From a checkpoint of a small mixture-of-experts model trained on Wikipedia.
Size: width 384, vocabulary 32768, 166M parameters.
Experts: 96 experts in each of 16 layers, 112 tanh GELU neurons an expert, a softmax router.
Training: a variant of Adam for the experts, 1251M tokens.
Below are experts of layer 7 (counted from 0) of a mixture-of-experts language model. Rows are named router (the router's row for the expert), up (a neuron's input weights, with its number) and show model dimensions 0-127. Each number is 128 + 24 x the weight over its row's rms, rounded and kept within 0 to 255.
After each expert's rows: a language model's description of what the expert responds to. This comes from a sample of Wikipedia text that the model never trained on.

# expert 62
router [146 144 131 122 128  85 119 140 146 131 108 141 156 131 120 142 107 153 111 127 113 122 149 109  95 153 137 149 134 165  86 204 119  96 111 129 156 142 107 117 113 125 122 143 129  71 160 173 161 145 131 124 116 112 156 134 158 183 100 145 109  89 110 146  97 161  94 127 124 115  86 135 143  91 165 154 149 126 126 134 155 149 147 105 137 134 164 116 153 117 111 112 120 126  89 174 108 140 152 138  92  77  82  96 161 117 133 109 121 128 127 154 129  83 157 112 126 116 121 121 134 119  80  95 118 104 126 136]
up0 [174 161 133  85 126 130 124 149 104 143 115 137 101  98 120 130 135  99 125 129 169 101 127  90 135 171  87 131 175 108 114 171 108 113 126  89 129  95 157  68 123 126 115 141 113 107  96  87 105 145 128 122  90 105  91 100 158 128 149 149  93 112 139 143 142 133  90 143 142 128 133 175 120 117  91 129 140 105 127 106 128 138  90 148 163  85 144 123 115 133  89 105 145 107 126  94 129 100 105 106 122  83 132 116 165  87 107 106 135 151 136 140 120 168 116 110 132 152 127 138 103 111 113 132 118 167 131 134]
Description: The space token before years and numbers following commas or prepositions (1978, 1997; in 2019), plus United, debut, and first.

# expert 59
router [119 111 124 148 131 154 113 117 127  92 132 137 160 133  91 118 161 128 135 130 193 136 112 122  89 157  89  84 116 145 115 141 106 103 132 131 127 177 160 112  88 130 107 134 142 117 130 130 139 162 134 171  97 141 136 135 130 116 136 149 128 176 118 141 113 130 127 130 134 107 145 170 122 109 149 117 177 149 140 108 132 152 154 145 110 146 118 138 157  82 120 121 105 166 136 124 114 116 192 127 119 152 112  95 117  90 163 135 198 108 182 149 104 163 156 147 133 139 130 150 128 139 108 123 117 112 162 149]
up16 [107 125 164 105 165 135 105 111 119 126 171 140 132  80 161 112 187 143  93 116  89  89 137 163 111 149 126 116 136 133 124  94 153  77 109 125 123 139 126 128 102 103 142  78 117 156 150  89 165 105 121  85 149 106 148 144 132 135 150 134 148 100 109 116  96 122 119 146 116 134 141 131  93 160 161 127  84 161 147 116  99 182 124 124  98  96 126 110 160 139 155 147 151 118 102 118 143 134 124 116 161 161 147 143 143 117 115 142 151 141 104 155 137 153 106 135 112  81 144 150 131 137 132 122 129 123 138 112]
Description: Nationality adjectives and country or city names, such as American, British, Italian, Kazakhstan, Tokyo, often after "the" or in infobox and see-also lines.

# expert 12
router [138 128 144 135 116 117 155 139 142 151 118  77 184 132 192 112 107 117 121 110 129  78 119 102 184 128 105 116 135 163 114 118 107 116 151 136 131 135 124 115 152 117 125 155 110 128 157 136 115 124 155 170 116 132 123 128 111 143 143 122  97 114 131 114 140 156 168 159 121 173 126 157 117 115 131 113 175  73 135  61  98  89 111 116 136 133 171 103 161 111 116 121 119 132 118 120 152 111 139 109 160  49 112 138  83 105 124 113 134 130 142 148 129 129 103 135 150 131 127 140 139 167 151 149 163 114 135 127]
up0 [137 111 145 150 118 140 133 131 101 144 153 113 142  98 120 154 113 125 155 149 152 131 186 172 121 142 130 109 133  85 153 154 161 113 120 109 127 135 175  96  84 125 129 116 127 141 105 126 149 101  92  94 109 123 118 116 112 148 126  89  94 115 147 128 136 106 127 182 103 123 119 126  92 141 125 167  86  81  87  87 132 175 102 138 121 151 176 129 145 137 130 105 130 150  92 124 151 137  93 131 135 152 151 113 100 118 106 145 135 159 127 124 171  80  88 148 150 117 122 138 132 158 141 122 157 123  89 120]
Description: Capitalized word starts inside song, album or film titles and proper names, such as No, Man, Who, New, Los.

# expert 60
router [113 103 153 136 135 131 140  99 123 164 100 118 122 137 111  94 105  94 133 152 111 131 162 169 112 158 117 116 171 120 141 124 128 167 121 165 124 117 123 138 109 132 113  85 112 129 104  92 109  68 135 103 138 125 142 128 143 133 134 164 139 140  76 111 131 128 121 150 150 133 122 116 108 126 167 113 122 175 135 101 126 149  94 137 145 146  85 106 131 129  87  96 168 128 106  98 197  88 125 103 142 112 160 155 120 159 144 132 125 155 101 147 178 119 145 109 132 153 107 119 145 130  94 101 118  99 157 210]
up0 [112 126 110 127 127 115 159 123 130 117 134  94 104 155 115 158 118 120 114 168 100 127 102 139 128 117 139 142 152 150 124 134 136 120 128 103 172 110 152 125 115 166 120 133 157 188 152 152 130 117 136 135 151  78 132 116 138 154 124 116 178 165 150  92 131 129  85 131 148 115 111 152 125 108 111 143 188  90 145  88 127 131 160 130  86 154 137 135 112 138 134 142 122 156 117 101 102  68 113 118 146 167 165 159  80 109 158 144  93 118 124 151 146 120 109 141 143 143 147 151 131 130 131 156 143 144 142 119]
Description: Adverbs such as also, later, often, again, previously, plus mid-word pieces in foreign names such as ly in Glyndwr.

# expert 8
router [136  99 129 112 150 108 117 124 121 158 158 115  89 139 150 118 144 135 160 149 121 120 133 119 114 130 142 131 124 155 122 153 124 116 172 165 126 151 130 139 115 111 123 125 138 103 147  75 140 122 166 128 117 173  99 113 124 125  99 120 125 143 139 112 104 134 129 143 122 111 117 106  82 126 162 119  81 128 145 105 110 153  86 163 126 100 188 124 130 115  96  96 143 152 128 129 130 114 143 174  87 107 153 149 134 158 112 140 147 143 115 178 108  80 100 134  51  98 105 100 159 135 134 122 116 121 146 120]
up0 [181 126 145 106 121 139 107 120 111 129 111  87 133 149 128 166 123 115 130 152  66 136 113 123 148  98  93 171 112 152 186 115 145 149 125 136 132 126 163 172 160 180 136 120 147 141 122 124 115 138 176 175 113 149 125  91  94  96 130 105 161 113 156 176 166 118 110 150 111 169 113 134 153 102 159  94 117 147  87 114 163 133  92 169 123 111 142 130  99 147 136 105 116 120 145 140 145 114 101 144 139 126 127 111 120 146 102 116 146 108 113 102 140  97  97 175 138 138 149 142 120  79 162 126 143 128 123 170]
Description: Cells at row starts in wiki tables and lists, such as the space before a rank number and headers like Team, Rank, Total, Party.

# expert 5
router [113 119 107 128 151 110 164 127 133 133 149 165 105 126 112 131 117 152 126  95 136  98  99  86 112  98 123 111 136 143 115 116 133 128 150  96 121 170 114 122 134 111 106 132 136 117 153 143 103  96 138  92  98 108 102 159 140  83  97  64 114 123 137 129 105 112 138 124 151 128 133 142 146 152 133 141 110  99 115 157 130 146 117 137  83 117 149  83 140 166 124 116 120 109 131 120 145 139 136 121 130 143 122 148 122 154 103 132 124 119 100 118 167 153 135 122  74 136 108 172 131 138 123 118  99 117 139 163]
up4 [149 149 126 156 136 141 115  99 110 109 159 133 101 138 130 120 137 131 142 147 157  85 154 151 133 145 159  99 135 131 128 180  71 136  76 141 150  83 144 113 169 141 131 129 118 156 140 104 154 161 153 135 123 103 128 100 118 148 112 128 129  91 107 129 113 118 152 154 120 113 123 109  83 116 134 109 192 129  84 113 182 143 133 125 131 185 123 132 126 110 136 123  93 147 176 114 168  88 151 137 152 134 118 144 104 107 116 136 130 104 115 140 127 109 126  92 160 116  97 131 103 130 107  94 118 144 107 104]
Description: Line-initial bullet dashes, table pipes and heading marks in disambiguation lists, see-also sections and tables, e.g. "- W (disambiguation)", "| 2016".

# expert 50
router [150 110 127 129  97 125 119 129 114  85 103 112  93 105  94 147 130 126 116 177 140 162 149  96 101 117 117  91 127 135 162 144 135 153 119 125 153 152 141 109 122 157 159 125 126 116 125 116 136  96  76 148 106 156 156 156 118 131 179  92 127 125 111 106 139 189 121  99 131 133 106 124 108 103 140 100 106 122 124 177  73 146 167 175 161 124 148 137 128 154  87 126 108 145  86 127 138 135 154 124 106 145  96 174 120 167 157 138 168 105 130 118 149 133  85 124 136 147 134 117 164 135  99 136  95 141 156 114]
up4 [122 120 105 144 171 114 132 125 119 151 126 120 124 131 126 144 161 123 135  58 116 117 112  90 144 135 101 125 137 100  87 114 140 135 137 145 133  96 130  93 129 171 114 159 102 115 105 146 105 167  97 100 140 110 121 150 177 149 135  89 100 110 120 104 153 107 139 170 115 149 141 112 131 135 129 127 112 102 101 130 130 159 122 153 107 160 119 138 139 182 130 125 120 155 131 118 108  92 113 165 142 124  86 117 158 108 155 114 118  87 160 109 128 115  97 147 125 108 107 156 129 173 130 125 101  90 146  80]
Description: Final vowel pieces of Spanish, Italian, Portuguese, or Polish personal and place names, like Ronald-o, Adrian-o, Escuint-la, -ville, -burg.

# expert 1
router [110  96 138  75 148  58 154 151 100 113 160 167 140 125  98 150 152 161 143 163 153 134  82 144 109  81 118 128 185 109 159  89 140 121 151 174 144 135 165 134 103 130 102 139 113 118 130 176  96 114 150 186 121 133 103 152 131 145 147 141 116 120 107  98 103 134 112  89 117 101 144 136 147 153 146 120 132  94 116 108 123 153 129 114  98  94  99  82 146 115 209 156 155 128 133 155 107 100  87 142 131 156 119 142 130 135 160 120 124 180 139 110 122 134 130 130 129 103 150 124 126 131 138 144 133 135 132  92]
up0 [ 84 124 146 126 164 150 111 152 139 146 115 179  78 136 150 122 132 103 130 130 139 110 156 160  92 122 134 142 122 101 103 120 116 120  57 135 136  99 143 162  84  88 117 103  82 131 159 120 134  87 112  75 140 153 136 125 133 108 151 137 125 147 143 127 123 143 156 137 133 118 143 136  96 143 142 107 160 127 149 152 167 143  98 116  98  91 124 129 117 115 130 108  67  92 125  88 141 136 156 188 176 127 149 126 128 132 158 115  77 130 150 163  86 157 119 106 106 135 161  86 117 105 160 132 126 100 112 116]
Description: Line breaks, pipe separators and semicolons that close a cell or line in sports results, score lists and tables, e.g. 3–0; and | between cells.

# expert 53
router [131 112 128 116 125 113  90  98 152 123 140 164 183 147 120 100  76 123 196  75 127 139  97 161 111 135 106  98 122 111 119 147 149 135 150  96  98 152 122 154 141 146 120 126 152 153 139  94 141 134 130 115 130 120 137 157 125  71 107  64 124 176 146 115 106 110 164 175 112 156 134 121 128 138 120 145 148 135 131 137 117 140 130 107 135 162 115 118 114 102 151 141 157 106 138 135 111  90 154  89 117 129 147 144  89 150 136 120 159 122 164 116 107 136  76 131 158 142 127 117 178  77 186 155 166 169 103 137]
up4 [121 123  80 129 152  71 144 169 137 135 130 101  96 159 124 110 163 122 135 114 133 106 122 102 124 127 170 125 158 143 150  94  97 105 150 125 168 134 135 134 121 131  90 132 116 180  93 121 152 153 155 105 161 146 113  76 108 138 119 123 135  87 112 117 106 132 121 142 131 119 112 149  96 100 135 150 119 123 106 131 143 116 138 123 107 162 152 114 138 118 142 137 170 174 133 120 172 143 124 129  95 130 153  96 104 115 139  83 113 157 116  75 106 114 109 153 148 132 127 159 115 138 138 149 141 145 138 138]
Description: Prepositions in career and education sentences of biographies, such as graduated from, in parliament, During, attended, involved in.

# expert 52
router [134 151 134 166 153 171 124 120 139 169  89 149 133 174 122 131 156  72 130 101 146 119 147 116 131 125 119 132 116 135 121 132 134 133 131 131 120 105 146 145 132 132 118  93 120 109 138 132 160 120 129 127 190  89 171 152 145 144 116 112 133 157 140 129 128 226  78 127 123 161 107 143 136  92 113 159  88  97 123 158 125 113 115  98 124 156 114 109 121 123 121 133  74 192 151 111 149  68  96 123 150 154 144 164 152  99 115 104 126 151 100 108 121 146 131 123 110 136 152 136 136 122 109 173 132 149  76 175]
up0 [113 158 110 142 146 120 149  78 151  93 124 146 120 137 164 149 110 105 136 119 126 154 103 160 153 133 112 108 167 163 164 156 103 142 162 100 107 102 163 134 116 152 133 143 164 147 107  90 129 134 180 122 137 159 166 122 122 137 103 138 167 135 113 116 148 174 114 111  93  86 117 122 133 108 124 146 145 113 101 153 161 154 117  91 133 146 172 106  95 105 118 129 114 127  59  98 119 122 118 124 101 117 103 122 164  75 140 111 118 144 147 118 172 144 151 152 129 153 131 157 164 144 153 136 103 118 116 111]
Description: Boilerplate in list pages and succession boxes: See also, List of, Preceded by, Succeeded by, and election seats in phrasing.

# expert 32
router [142 115  83  81 151 128 151 158  88 122 104 136 128 120 157 108 136 159 129 156 125 154 113 112 147 113 111 146  88 138 160 128  85 129 116 129 131 121 135  90 132 136 134 141  96 127 132 131 148 152 148 168  71 112 119 143 123 150 110 142 130 141 118 176 103 142 147 105 165 115  96 126 118 155 121 121 111 129 110 145 149 148 132 175 150 110 172 108 145 137  84  53  88 149 123 114 129 117 104 143 135 116 110 153 164 166 151 127 128 128 143 111 130 142 141 127  49 118 143 129 152 122 109 143 115 153 139 151]
up0 [137 136 113 144 144 157 121 114 103 102 116  94 118 111 114 153 120 107 138 148  91 106 140 160  90 126 150 107 157  92 136 147 100 130 127 152  92 147 139 104 162 185 134 122 134  70 135 144 166 130 159 121 146 110 176 109 127 102 159  90 169 105 139 127 175 143 134 149 128 126 166 128  91 125 103 114 110 131 161 103 149 129 116 122 114 123 107 152 146  93 115 132 120 158 132 110 121 128  97 161 144 112 100 103 163 134 112 153  68 140  91 123 179 173 157 151 112 129 164 139 114  99 159 122 160 126 127 123]
Description: Colons after names or titles (Star Trek II:, Awards:, Cochrane:) and pipe separators in tables, plus On and section headings like History.

# expert 23
router [117 138 172  81 166 128 151 134  93 132  97 112 127 146  73  90 136 131  96 119 103 116 124 138 112 131 130 113  96  99 151 126  88 120 147 160 161 143 119  83 111 165 135 171 124  56 146 131 123 114 144 147 120 121 121 155 150 104 166 151 110 114 133 101 125 140 127 150 125 110 130 144 135  93  78 161 123 129 156 134 136 108 135 111 152  98 129 147 111 125 122 123  85  83 150 128 161 129 117 154 103 133  94 114 122 153 123 183 113 168 117 116 118 128 108 138 149 128 170 148  92 132  82 141  91 108 159 117]
up0 [131 194 110  78 124 138 101 142 109 126 131 127 134 115 128 162 123 157 184  88 102  93 149 124 126 155 107 131 132  95 127 115 136 107 119 122  94  74 131 138 126 112 124 154 114 123 122 150 121  92 121 166 167  86 125 116 120 140  97 113 137 113 106 104 110 150 100  88 124 197  98  82 108 156 119 179 158 109 153 145 170 156 102 143 133 153 133 142 153 117 118 118 142 123 122 134 127 106 172 137 147 160 121 117 119 142 123 132 158 154 144  99 120 137 116 155 132 103 122 141 121 117 128 127 123  94 162 143]
Description: Predicate verbs in defining sentences about species, places and works, such as described, located, built, founded, plus infobox Coordinates and Genus.

# expert 26
router [166 143 195 116 149 130 131  80 182 106 175 145 119  89 124 106 115 114 149 113 111 142 133 110  64 127 130 147 161 148 155 114 129 122 112 136 122 123 136 148 152 186 145 145 115 130 112 100  83 147 104 136 116 133 155 135  79 143 169 129 182 130 107 139  91 128 107 114 139 154 145 161 140 177 128 104 163 116 179 101 128 115 166 128 123  79 118 104 141 162 108 129 119 141 154 128  81 135 112 167 105 147  77 121 137 136 145 149 107 105 161 121  79 132 109 151 142 102 145 145 108 123 134  87  97 120 121 130]
up4 [138 120 123 132 145 152 151 109 145 155 121  84 129 113 136 129 108 132 127 118  96 171 157 133 153 136 101 149 129 127  72 127 110 138 118 129 106 143 120 161 138 142 146 143 142 143 104 134 168  68  57 154 158 100 197 194 120 154 110 117 169 121 121 155  93 116 153  88 116 127 124  87 177 122 132 150 160 155 138 115 123 143 161 164 127 154 120 162 146 144 159 128 107 127  94 107  93 120 105 148 117 104  99  79  89 137 168 123 107  94 138 147 108 141 139 131 174 138 108 148 108 168 152 109 125 120 118 112]
Description: Plural group nouns in military or organizational text (forces, members, battalions, Republic), and the comma between day and year in dates.

# expert 4
router [151 159 136 135 133 122 123 143 130 101 158 131 145 157 132  72 103  90 109 121 116 120 147 126 142 112 144  94  88 134 171 155 128 139 116 177 139 113 118 116  73  89 149 141 135  96 161 126 106 141 109 164 128 147 152  80  92 158 122 127 130 101 119  79 156 127  96 148 143 162 144 124 174 140 159 105 136 152 168 128 119 153 111 114 127 108 114 106 155 165 125 149 158 120 185 104 136 119 103 124 122 115 147 134  88 128 144 129 114 106 100 122 135 145 116 135 172 123 137 117 139  98 109 119 114 155 148 171]
up0 [ 88 109 112 165 116 127  95 123 109  66 119  90  81 123 143 124 108 135 123 129 154 138 118 119 135  97  99 114 140 114 117 181 133 101 128 140 145  85 126 124 112 123 113 100 115 142 156 126 177 141 163 115 144 126 128 111  86  88 123 128  92 118 140 170  99 142 116 123 107 111 137 104  71 117  89 151 125 160 142 142 137 147 152 118 162 120 134 113 137 125 165  94 149  90 140 114 101 175 152 106 121 106 166 106 137 134 151 111 192 114 112 128 142 117 125 158 127 137 148 105 124 113 115 107 134 112 100 116]
Description: Subordinators opening clauses such as since, because, when, whether, those, and single digits inside table cells or numbers.

# expert 49
router [156 179  96 125 155 130 103 132 103 142  88  99 132 131 121 135  94  94 105 152 115 144  86 124 150 121 117 151 124 104 102 155 149 120 104 140 153 142 100 139 139 120  99 130 151 143  57 111 120  77 148 127 115 156 161 137 167 109 123 138 147 150 137 141 130 108 141 144 164 119  93 147 120 154  96 111 173 126 143 121 132  94  53  88 136  72 142  99 105 105 101 109 151 154 144 149 137 146 143  94 124  81 111 124 144 100 161 134 135 110 125 146 144 140 118 119 114 106 100  90 144 112 114 116 146 108 123 143]
up0 [111 140  77 133 103  97 145 129 127 112 111 129 162  90 172 165 109 157 148 170 141 152 105  98 116 125 166 135 125 169  94 117 100 128 112 108 153 139 105 170 156 123 171 148  97 126 132 138 109 100 144 116 139  94  82 152 140 109 131 156 158 116 148 133 155 107 135 114 127  71 110 115 205 105 105 121 133 122 149  90 166 133 145 127 125 155 172 130 106 150 134 150 135 133 104 135 102 125 163 143 109 119 154 116 115 123 119 120 123 129 162 153 100 113 156 128 123 114  82 164 126 127 127 123 105 171 134 110]
Description: Participles and verbs like led, used, called, due, like, and the possessive 's, plus pieces of abbreviations such as U.S. and initials.

# expert 11
router [141 142 116 164 140 121 123 123 143 123 131 155 162 126 104 107 140 135 129 139  56 151 115 130 102 163 113 101 122 131 126 152  93 123 125  95 141 113 119 119 178 106 110 118 148 101 184 145 140 146 130 164 111  93 144 164 114 119  93 126  93 178 127 163 119 115 126 130 130 136 167 127 149 130 139 143 129 165 115 130 140  99 156 136 130 156 136  69 124 135 143 145 137 199  72 130 104 140 145 112 139 111 115 121 115 137 153 103 139 109 114  92  96 118 102 129 141 152 113 110 107 132  86 137 143 130 116 152]
up12 [106 141 119 134 124 117 153 104 111  80 104 100 135 158 163 110 126 137 119 122 112 139 128 108 172 123 155 117 123 117 126 137 146 134 166 140  70 137 155 174 128 150 169 150 144 105 103 166  90 133 109 123 129 112 160 155 146 127 129 104 112 155 168 149 141 158 156 119 138  99 108 135 105 115 135 128 130 120 111 148 157  74  92  83 130 148 117 113 113 121 134 126 117 149 105 144 129 145  88 138 137 140 148 138 123 136 115 101  69 106 123 153 122 196 122 144 152 105 144 137 190 180 120 127 134 159 164 135]
Description: Inner digits of four-digit years after the first digit or two, as in 18|8|0s, 19|7|3, 2|0|19, plus sentence-opening During, After, Following.

# expert 19
router [159 103 111 105 132 100 138 130  79 138 118 130 134 120  65 101  97 175  87 107 143 122 134 145 129 137 115  76 131 135 115 150 142 117 118 114 107 174  98 113 122  86 125 153 138 135 158 116 144 104 157 106 138 119 110  85 114 150 138 105 146 130 135 104 145 148 154 109 130 129 146 140  98 135 145 127 129  90 147 160 130 138 126 145 113 149 116 157  97 102 155  92 104 102 182 116 105 125 146  97 147 128 121 162  89 161 140 127 113 121 161 120 136  96 169 137 131 125 139 184 134 129 131 175 177 156 117 117]
up4 [119 125 110 160  68  84 175 166 103 169 119 114 131 152 115 150 125 111 146 159 151  89 170 125 126 111 151 155 109  85 124  90 105 148 108 112 154 153 159 123 105 160 143 147 125 162 138 157 104 107 114 143 141 140 134 116 163 113 171 128 144 111 197 158  87 117 177  81 147 153 156 120  89 111 106 102 117 192 124 109 130 129 126 117 151 116 140 103 127 169  88 135  86 126 116 115 116 150  74 109 159 101 131 123 152  79 125 104 139  93 101 107 113 124 142 129 136  84 167 138 128 151 131 109 165 131 161 114]
Description: Compass words opening place names (South Africa, New South Wales, North Carolina), the preposition in, and stray bytes of Chinese or Japanese text.

# expert 22
router [120 105 157 176 132 113 183  88 153  98 114 120 152 141 128 118  89 112  93 166 138 111 133 149 114 145 115 165 127 136 157  83 169 136 167 139 107 123 105  94 104  84 101 136 101 129 138 114 145 126 139 144 134 100 143 134 119 114 121 102 159 105 213 129 104 162 141 120 128 127 122 130 157 140 170  95 110  98 141 124 143 143  90 150 113 130 105 117 109 129 123 113 151 131 145  63 125 161 184 167 123  83 112 140 112  98 133 103 153 142 128 127 128 157 122  83 116 114 146 158 146 112 125  93 108 135 100 137]
up0 [ 91 114 110 122 139 126 135 113 116 117 108 116 136 137 108 110 113  62 138 134  88 153 103 129 117 134 169 140  92 118 101 150 153 134 106 123 116 124  77 109 140 137 131 117 116 142  95 113 141 128 124 112 154 136 143  85 118 158 166  98 174 104 158 159 154 124 179 149 119 144 110 128 123  90 155 159 145 147 131 159 120 126 149 133 124 116 108 167 161 118 100 142 121 101 112 111  86 122 140 124 129 146 118 107 161 145  99  88  89 149 139  90 115 110 100 122 157 120 138 133 134 142 119 111 168 179 171 140]
Description: Blank space or dash tokens filling empty cells between pipes in sports and results tables, also This, Yes, Won, n/a.

# expert 24
router [103 123 138 104 132 103 101 102  94 126 111 152 134 138 111 144  91  97 163 134  80  92 123 150 105 102 109  92 103 153 101 129 165 138 155 138 149 152 110 145 133 136 122 161 100 129 182 122 116 167 132 137 138 138 185  92 136 139 147 106 135  94 143 119 114  99 107 135  97 126 177 120 130 138 147 118  85 184 141 143 143 149  94 119 148 189 129  90 122  99 120 111 123 138 127 131 138 158 110 139 131  98 108 161 102 121 137 162 143 149 130  87 114 164 132 116 104 104 168 139 106 170 102  70 130 173 119  94]
up0 [117 142 108 159 117 135 105 153 132 136  91 196 151 124 146 144 137 117 150 157 112 129 123  95 110 179 117 150  95 155 143  60 145 112 115 123 161 125 154  80 164 114 160 142 138 116 155 100 120 164 152 157 103 121 155  68  91 115 151 103 118  82 133 128 140 109 161 176 151  75 127 113 126 132 141 120 121 147 102 106 136 116 131 167 142 101 139 110 114  84 143 119 156  88 118 117  89 131 153 148  97 116 149 103 101 139 135 109 138 117 100 109 104 126 137  94 139 117  70  68 111 175 110  97 132 145 110 100]
Description: Verbs and prepositions reporting events and release dates, such as opened, died, aired, was, on, in season, tour and chart histories.

# expert 40
router [120 113 161 131 139 137  93 159 115 127 131 145  69 133  91 115 126 145 112 126 127  61 110 115 149 139 116  88 116 149 115 168 154 132 153 146 160 104  68 161 142 137 131 143 117 113 129 146 178 158 171 190  88 154 139 134 123 128 121 115 131 122 136 144  91 165 158 152 129 111 139 142 119 114 125 107  93 123 168 120 161 122 102 106 142 106 109  93 131 102 125 131 131 122 103 101 121 116 111 114 106  90 156 104 124  78 144 155 114 160 123  92 133 115 123 126 123 108 125 136 120 128 113 134 109 116 120 154]
up0 [ 99 155  96 135 111 103 154 129 157 157  93 155 150 116 142 135 125  96 129 138 143 127 115 122 121 120 153  73 140 125 114 154 106 128 115 106 119 158 166 129 123 116 161 119 141 125 140 108 118 179 133 153 148  91 155 126 111 158 132 127  92  98 143 116 104 137 117  98 118 105 150 105 156 123 129 116 118 124 163 144 156 145 132 123 106 146 123 136 148 131 135 113  81 158 152 122  76 179 126  80 160 135 154 123 116 119 113 123 173  95  99 128 114 116 104 144 177 114 129 114 134 154 127 143 134 160 163 115]
Description: Verbs like was, is, were, been, would, can right after a subject noun or pronoun, plus by, as, of.

# expert 47
router [138 133 111 126 126 116 114 149 120 177 161  92 114 166 146  92 130 163 109 108 125 119 103 149 150 116 116 123 153 109 110 125 106 121 163 125 107  87 126 105 135  77 167 151 124 143 113 164  81 106 127 138  79 111  66  79 106 115 118 119 141 152 113  97  83 126 132 161 145  87 161 191 134 154 135 117 124  72 124 108 117 111 138 171 144  85  86 110 139 100 112 112 168  96 147  75 108 149 174 103 160  87 160 156 171 128 139 109 149 134 167 128 101 126 113 125 101  96 149  79 155 128 120  98 165 138 122 121]
up0 [124 132 135 158 128 134 151 103 133  94 123 125 143 118 147 139  95 124 122 131 103  88 136 122 122 154  88 159  98  90 145 162 104 169 102 141  92 155 117 124 142 161 103 147 114 126 121 170 163 132 124 118 110 104 127 133 134 145 134 117 120 119 127 120 111 205 129 134 102 164 132 129 111 124 128 146  98 131 147 121 158 115  66 112 136 143 118 109 121 102 159 113 108 116 116 148  85 115  99 156 120 104 128  90 102 137 127 154  88 141 119 103 154  97 103 125 105 117 122 143 142 111 118 131 118 126 164 123]
Description: Prepositions and particles after verbs or nouns, such as falling on, spying on, violence against, off, down, between, plus zero digits inside large numbers.

# expert 38
router [106  97 132 105 125  99 144 147 117 145 188 130 143 142 118 132 152 148 121  98 126 144 120 115 123 135 107 109 161 151 106 122 150  88 137 159 132 111  83  98 143 119 108 130 139 100 120 111 110 185 139 173 151  93 135 135 108 127 119 118 143 136 153 153 116 109 142 105 143 144 156 106 155 168 184 115 148 130 142 152  96 150 168 140 152 143 138 150 106 133 143 122 150 124 123 157 133 126 114 103  70 121 104 166 110 119 113 118 158 164 126 134 120 191 139 151 142 139 115 123 133 101 129 139 136 149  93 102]
up0 [ 75 156 146 149 142 130 123 145 130 132 140 133 127 114 130 133 121 118 104 112 119 149 130 134 140 106  89 155 147 107  93 106 152 159 113 106 149 105  84 133 126 179 153 202  98 115 146 118 123 105 116 134 156 130  92 102 140 103 131  89 157 144  99 136 144 134 151 139 117 151 108 151 120 150 117 122 157 151 171 113  92 128 156  90 163 111 141  89 139  95 126 100 112 107 117 106 116  95 139 206 138  60 176  90 132 144 151 104 112 126 124 122 157 106 159  95 134 110 122 145 133  77 151 118 137 162 151  78]
Description: Table pipe or semicolon separators that follow a number or date cell in stats and listings, as in 6 | 1930.

# expert 36
router [128  90 141 138 158 165 124 109 149 134 134 113  95 102 108 121 153  98 100  73 145 126 106 143 142  96 110 172 116  88 100 168 105 132  93 180 122 121  83 150 122 116 120 107 105 160 121 117 110 147 114 127 143 136 189 176 124 101 148 107 133 186 166  86 155  97 132 126 115 134 141 113 136 130 140  91 146 136 139 116  98 135  58 145 132 109 117 115 112 122 121 151 102 124 143 170 121 159 124 147 135 135 167 125 113 118 152 120 139 116 143 125 109 124 112  95 145 140  99 104 171  85 136 131 126 157 115 122]
up0 [136 149 120 134 107 114 130 153 135 109 144 133 129 106 158 115 125 159 169 154 181 153 143 141 139 119  81 114 122 156  85 128 106 140 137 135 121 113 115 140 149 116  99 120 131 158 153 132 130 140 110 134 157 158 155 133 131 101 103 141 120 101 139 152 120 125 131  86 101 108 119 104 129 142 142 111 130 116 146 110 162 121 104 102 125 112 131  74 104 149 126 141 124 187 140 161 150  92 147 175 129 135 159 141 141 149 139 109 124  94 111  77 150 156 145 130 108 136 124 155 127 161 137 137 141 113 149 110]
Description: Words in biographical and organizational narrative after was or his, such as known as, founded, appointed, New York, St.

# expert 45
router [122 136 171 122 144 127 129 135 110 159 123 169 148 133 134  95 109 131  93  98 167 117 128  95 105 155 123 163 153  79 125 118 154 147 134 111 136 121  98  91 118 101 109 117  83 148 116 126 106 142 186  95  98 120 114 137  98 144 132 153 128 129 128 131  94 138 128 146 127 143 139 126 148  91 134 152 152 126 127 118  89 174 102 125 173 162 106 146 119 141 149 105 163 108 109 136  95 146 126 144 125 114 159 147 102 114 156 111 137 148 140  79 138 110 174  71 107 123 119  93 142 116 136 118 133 188 125 123]
up0 [116 162 132 123 128 113 105 143  95 133 137 129 153  81  98 165 142 134 143 120 144 100 112 108 132 133 148 132 179 104 142 151 149 130 134 107 120 107 146 156 123 155 139 144 141 122 114 128 150 148 124  72 123 129 138 131 128  93 148 151 131 113 132 161 159 129  99 157 145 144 149 115 158 140 159 130 123 127 168 111 130 160 169 118  89  95 143 109 141  98 122 128 115 131  64 102 123 116 156 144  93 102 152  93 180 156 138 177  82 130 159 148 104 145 115 110 135 141  89 147 152 105 135 150 103  61 135 114]
Description: The infinitive to, adverbs and verbs inside verb phrases after to, had or can: easily, immediately, attack, closer.

# expert 7
router [102 169 149 148 141 129  79 117 105 132 136 118 143 160 140  98 122  77 137 114  89 155 101 138 101 131 107 128 112 125 155 111 124 123 113 145 145 128 147 107 178 164 152 136 129 159 127 144 157 164 135 165 145 142 142 167  90 137 115  84 154 129 181  96 138  54 120 130 138 155 133 127 135 136 158  92 103 133 135 110 141 151  72 146  95 137 115 115 126 128 173 138 150 167 166 143 163 116  57 132 119 144 129 107 138  98 154 134 146 158 126 164 149 125  64 126 104 128 181 127 129 133 163 132 138 149 114 112]
up0 [ 97 136 128 126  95 128  99 128 168 140 116 128  76 117 163 141 155 119 171 105 150 152  92 147 133 142 110 134 119 162 150 123 113 122 131 148 141 159 136 118 115 109 135 109  93 154  94 126  86 166 115 127 114 119 139 146 121 151 137 155 136 104 130 141 138 116 129 122 126 150 146  99  77 154 113 142 151 164 136 152 144  91 133 121 103 100 113 116 112 159 171 166 100 144 140 145 118 110 158 144  88  94 123 118 157  77 164 126 134 154 121 153 138 124 138 121 138 202 138  81 141 175 104 127 129 108 137 131]
Description: Words of cause, consequence and outcome in narrative prose, especially after, due to, caused, result, decision, reported, as in suspended after.